python train.py --n_layer=9 --d_model=448 --n_experts=80 --experts_per_token=4 --d_expert=96 --d_shared_expert=576 --activation="squared_relu" --moe_layers=[0, 1, 2, 3, 4, 5, 6, 7, 8] --router_score="sigmoid" --normalize_top_k=true --routed_scale=2.0 --balance_loss=0.0109 --balance_bias=false --router_noise=0.1 --init_std_router=0.017 --lr_router=0.000502 --n_head=7 --n_kv_head=1 --head_dim=64 --vocab_size=36151 --norm="rmsnorm" --norm_place="pre" --norm_eps=1e-06 --positions="rope" --rope_base=10000.0 --rope_fraction=0.5 --qk_norm=true --attn_scale=0.129 --tie_embeddings=false --parallel_block=true --extras=["capped logits"] --init="normal" --init_std_qkv=0.0622 --init_std_o=0.0 --init_std_up=0.0622 --init_std_down=0.0 --optimizer="muon_variant" --lr=0.0079 --lr_mult_o=1.5 --beta1=0.93 --lr_head=0.00458 --grad_clip=1.0 --warmup_steps=69 --schedule="wsd" --decay_fraction=0.651 --decay_shape="cos" --final_lr_fraction=0.1 --batch_tokens=[32768, 65536, 98304] --seq_len=1024 --doc_mask=true --train_tokens=367600000 --steps=6130 --dataset="wikipedia_en"
Below are experts of layer 3 (counted from 0) of a mixture-of-experts language model. Rows are named router (the router's row for the expert) and show model dimensions 128-159. Each number is 500 + 50 x the weight over its row's rms, rounded and kept within 0 to 999. Numbers have three digits each.
After each expert's rows: "raises" lists some tokens whose logits its average output raises strongly, later layers aside. This comes from a sample of Wikipedia text that the model never trained on.

# expert 46
router:459508383500529523507561558613447508496586487509476514417518483501586530518514514419515506495446
raises: "ar", "is", "ib", "ag", "id", "ite"

# expert 71
router:563435458544620535524444500547581519534515429402460512496524489501487487596397487487529458568532
raises: " Location", " Genre", " Date", " Interactive", " Born", " Conservation"

# expert 66
router:401538456503489585504449498418562502551449426481448502470478508327521518542437533487468475561582
raises: " ", " and", " before", " then", " which", " including"

# expert 22
router:452437487505513531478522515459504483600624433479564643567483378498494492396462532458510561537515
raises: " Ballet", " branch", " genre", " woman"

# expert 41
router:552456446474527589477519533457499530554477429539458507458512508461411483531657417437529544454583
raises: ")", "yn", ")}", ".)", ";", "yr"

# expert 57
router:453553518501501454453495495544576430614544535470401589455520511402510427349518556466574490483621
raises: " the", " ", " a", " response", " advance", "]\n"

# expert 34
router:522435526506489496469417522447469515499649470487493573424476463372443502432399498474471523529563
raises: "\n", " ", ",", "\n\n", " of", " |"

# expert 43
router:442471502497475412420559462513554537459460472389523521635498497437600532543400456482480524491504
raises: "'", " of", " in", ",", "hip", " between"

# expert 25
router:461516475494484522546548564539473551490456500533515454493492489620441497470369519461465593451583
raises: "ices", "ish", "ord", "ian", "â", "ite"

# expert 24
router:413496455527486545477554484459455446575615534526440541509489438474504505499479493499520423440399
raises: " stages", " times", " years", " sets", " types", " weeks"

# expert 48
router:508463490495487477429452469531531559541513516483543534477461432513472524460456453484494493525465
raises: " replace", " be", " the", " make", " serve", " become"

# expert 2
router:483433448532467614507503505436505500560555529471477508485533492437513536425530551492469473500602
raises: " a", " far", " |", " determined", " well", " known"

# expert 77
router:489446487469517454576406479570523497476548491523504483479467438526560507493488509500509509483457
raises: " the", " its", " their", " them", " a", " these"

# expert 20
router:448544495487491543471568504474582518509442522463442537558485546474579541468384529529474574464638
raises: " |", " ", " although", " it", " including", " instead"

# expert 44
router:359502477515489583541525458489590389420452492400550510481510492500505494598475519525480489455591
raises: " the", " their", " his", " other", " its", " a"

# expert 11
router:398543485505438564409530561469511489473393483453419503514502508453526478478501496508491443586425
raises: " addition", " total", " ", " fact", " recent", "\n"

# expert 17
router:513533556480527475513495511488579453475530462559636493534534537572539470525466444492487511464606
raises: "-up", "-s", "-b"

# expert 73
router:575531478535489590503496523506522484555492455482410592474523485480473547508577606482511470540528
raises: "-O", "g", "oc"

# expert 31
router:437516569458474469479419517481518487486618411496444558457513477435462451493464558485471535555490
raises: "\n", " Temple", " square"

# expert 50
router:559578577512565477464514520414603405517496516446564448552483518402585472395456505464524480491443
raises: "\n", " |", "-M", " (", " &", "\n\n"

# expert 65
router:453491400437517550473458545484426571515446504541489526495488472455526464370517522487577581507432
raises: " ", " —", " up", "ular", "-up"

# expert 26
router:560434519489504460488492531486568495481532450529594489432504483516500493396584493513504496466526
raises: " ", " The", "\".", " |"

# expert 8
router:498489432478550548493463512494501478531519539473504505510529376539622493507498425510473476471399
raises: " role", " ", " Christian"

# expert 76
router:516640425506568545510470499435610489494504508535590456417482488397663504482408513494512514504489
raises: "\n", " at", ".\n", "=", " here", " for"

# expert 18
router:489584591459550461509480536459535387500564485534507438510431559510518485456530477497552547438493
raises: " A", " also", " about", " "

# expert 75
router:547515471462498524472513520526445494496516485493531536435533430507414509516605525463558620506473
raises: "0", "Y", "on's"

# expert 4
router:527594440427488484470470508433499555503522457431473548471511400453477500398438493472468595495471
raises: "\n", " by", " /", " in", " at", " with"

# expert 63
router:462508503490550519503541531608502511465475549481406484535562435439503530513467398495523414475465
raises: "20", "23", "1", "200", "2", "26"

# expert 55
router:463546450444503438419494516554386487526480526595515414527497404445560526494517488502593474516430
raises: " The", " In", " Notable", " It", " Early", " Overall"

# expert 62
router:550503491507557520563437510465503527596514502471484509535501508536454496466540484528586480556525
raises: " |", " stages", " |\n", " ranks", " sources", ".;"

# expert 51
router:443510454454514475505552512509469536596488518503439525519511508465628481454562388492511480498411
raises: " system", "il", "ru", ".;", ".)\n"

# expert 23
router:501561493496548541485527527535596514476440474490413466468502452457504442513531427515545424583386
raises: " latter", " largest", " entire", " second", " main", " original"

# expert 69
router:477464456484561559444481524566472502475510464552491487621487554459524552457477496535492501534507
raises: " the", " its", " her", " his", " a", " some"

# expert 32
router:554510520494490577515512514566455523553386504402609520516560452510516537401506456510523571469524
raises: " Jones", " Davies", " Adams", " Wright", " Hughes", " Garcia"

# expert 53
router:560522519482497481514486450497496514531548505549445543504521522468487506430464552503483512488590
raises: "|", " the", " history", " this", " World", " |"

# expert 74
router:580524525499548562551541507576513457515580467513546578525470417557408465542451545487515527594503
raises: "ages", " Years", "ere"

# expert 61
router:498460424516529536488479563571543472567600456487464466528497486493433518470431506462550545536536
raises: "-m", " |", " class", ".", "-class"

# expert 70
router:486453505527465549528493482439543561635475573522505459504515481455558495477505423506535445535522
raises: " ", " Class", "\"."

# expert 30
router:463513520485524522457567486492505456483556517506559444454536472485474471429457385514482478506466
raises: " |", " was", " |\n", " is", " became", "iner"

# expert 7
router:514606472504564467506527560520476524461454486492534472478516514377574445525560491494521495544394
raises: " main", " same", " first", " largest", " latter", " overall"

# expert 33
router:515509574505530499441446476525590528546423520443503450513506541488503532428451423481439555502588
raises: " ", " the", " both", " and", " a", " this"

# expert 78
router:541534548487505523528609493505458413551550438559608619513502431473541483474507578460525461522475
raises: "\":", " —", " available", " |", " |\n", ".;"

# expert 59
router:525539469501532457485484476501687473473538540372434571484480482471472541447456549437476499561480
raises: ".", "MS", ".C", ".S", "SP", ".I"

# expert 21
router:519526459501483454524612498462451467449464564430475495515491352514497492500527532496502458497590
raises: "===", "==", "|", "In", "-", "===="

# expert 36
router:444490599499544485526567540463485504486440574535486426516551509507534512532398449480512474497516
raises: "201", "200", "202", "3", "198", "197"

# expert 3
router:509583550494535489514549510608417546430480570464591554503509477545565471551489489498511438442455
raises: "2", "3", "4", "194", "5", "186"

# expert 13
router:486495489507589547545475513530488508603508386487506536526490350455447456451432466460532494574586
raises: "ken", "ss", "er's", "sa", "hn", " true"

# expert 49
router:531594539498483453533507492548483506482407512536507595548510501551523460446512500512499470493464
raises: " the", " these", " his", " their", " a", " "

# expert 12
router:519465436509488564472572560486462523563445541552451551469533435585431500588547480463544507451518
raises: "iv", "ar", "ard", "el", "ap", "ow"

# expert 15
router:460508550464495457543491501569457556487542449551531571560503481527397508577464425522526533498514
raises: " them", " both", " respectively", " the", " "

# expert 10
router:498490473509578481464538509500600458496609544433549456507482443424509457339503498467510503534459
raises: "et", "ector", "umb", "uff", "arg", "ata"

# expert 40
router:543425518465495472506483491449546604561490550491539517511495476508455425530502330534517440472460
raises: " Family", " Title", " class", " Official"

# expert 37
router:522477468434483481393535524501574498520551561511442540491464476514506461506499525447490542518456
raises: " ", "/A", " "

# expert 45
router:487569538466555526479481493522502545539566418422434434495472485522491469492509538458503625461638
raises: " the", " a", " some", " them", " this", " an"

# expert 58
router:483506455436491465446536521488469494472375603444538480483556446493593511496519429496490591528440
raises: " However", " These", " In", " It", " He", " There"

# expert 28
router:561537493485536470524521490356480493538536527492456422468483503489546507489432510481524472432510
raises: " also", " not", " been", " a", " become", " better"

# expert 67
router:528588626475474466429547512523580341450537439547483526531473539491521505498527503508542505474545
raises: " ", " T", " N", " M", " none", " D"

# expert 29
router:482600548457523578439563485447484528501550437512554581509481394474508524513369463497591467510470
raises: "T", "W", "N", "B", "E", "S"

# expert 16
router:465520504425577541438511482410559519574577448472428533503503389456446553441552483456546543495476
raises: "ium", "al", "ain", "onic", "le", "ans"

# expert 79
router:448544477470533463497516510471554480451493441488484464521508547432517438377498445453503514467610
raises: " |", " =\n\n", "”", "°N", " ==\n\n", " ==\n"

# expert 54
router:560521393470523411470457534522484528532493487521488510555502529524512437446446465487557513503501
raises: " ", " —", " N"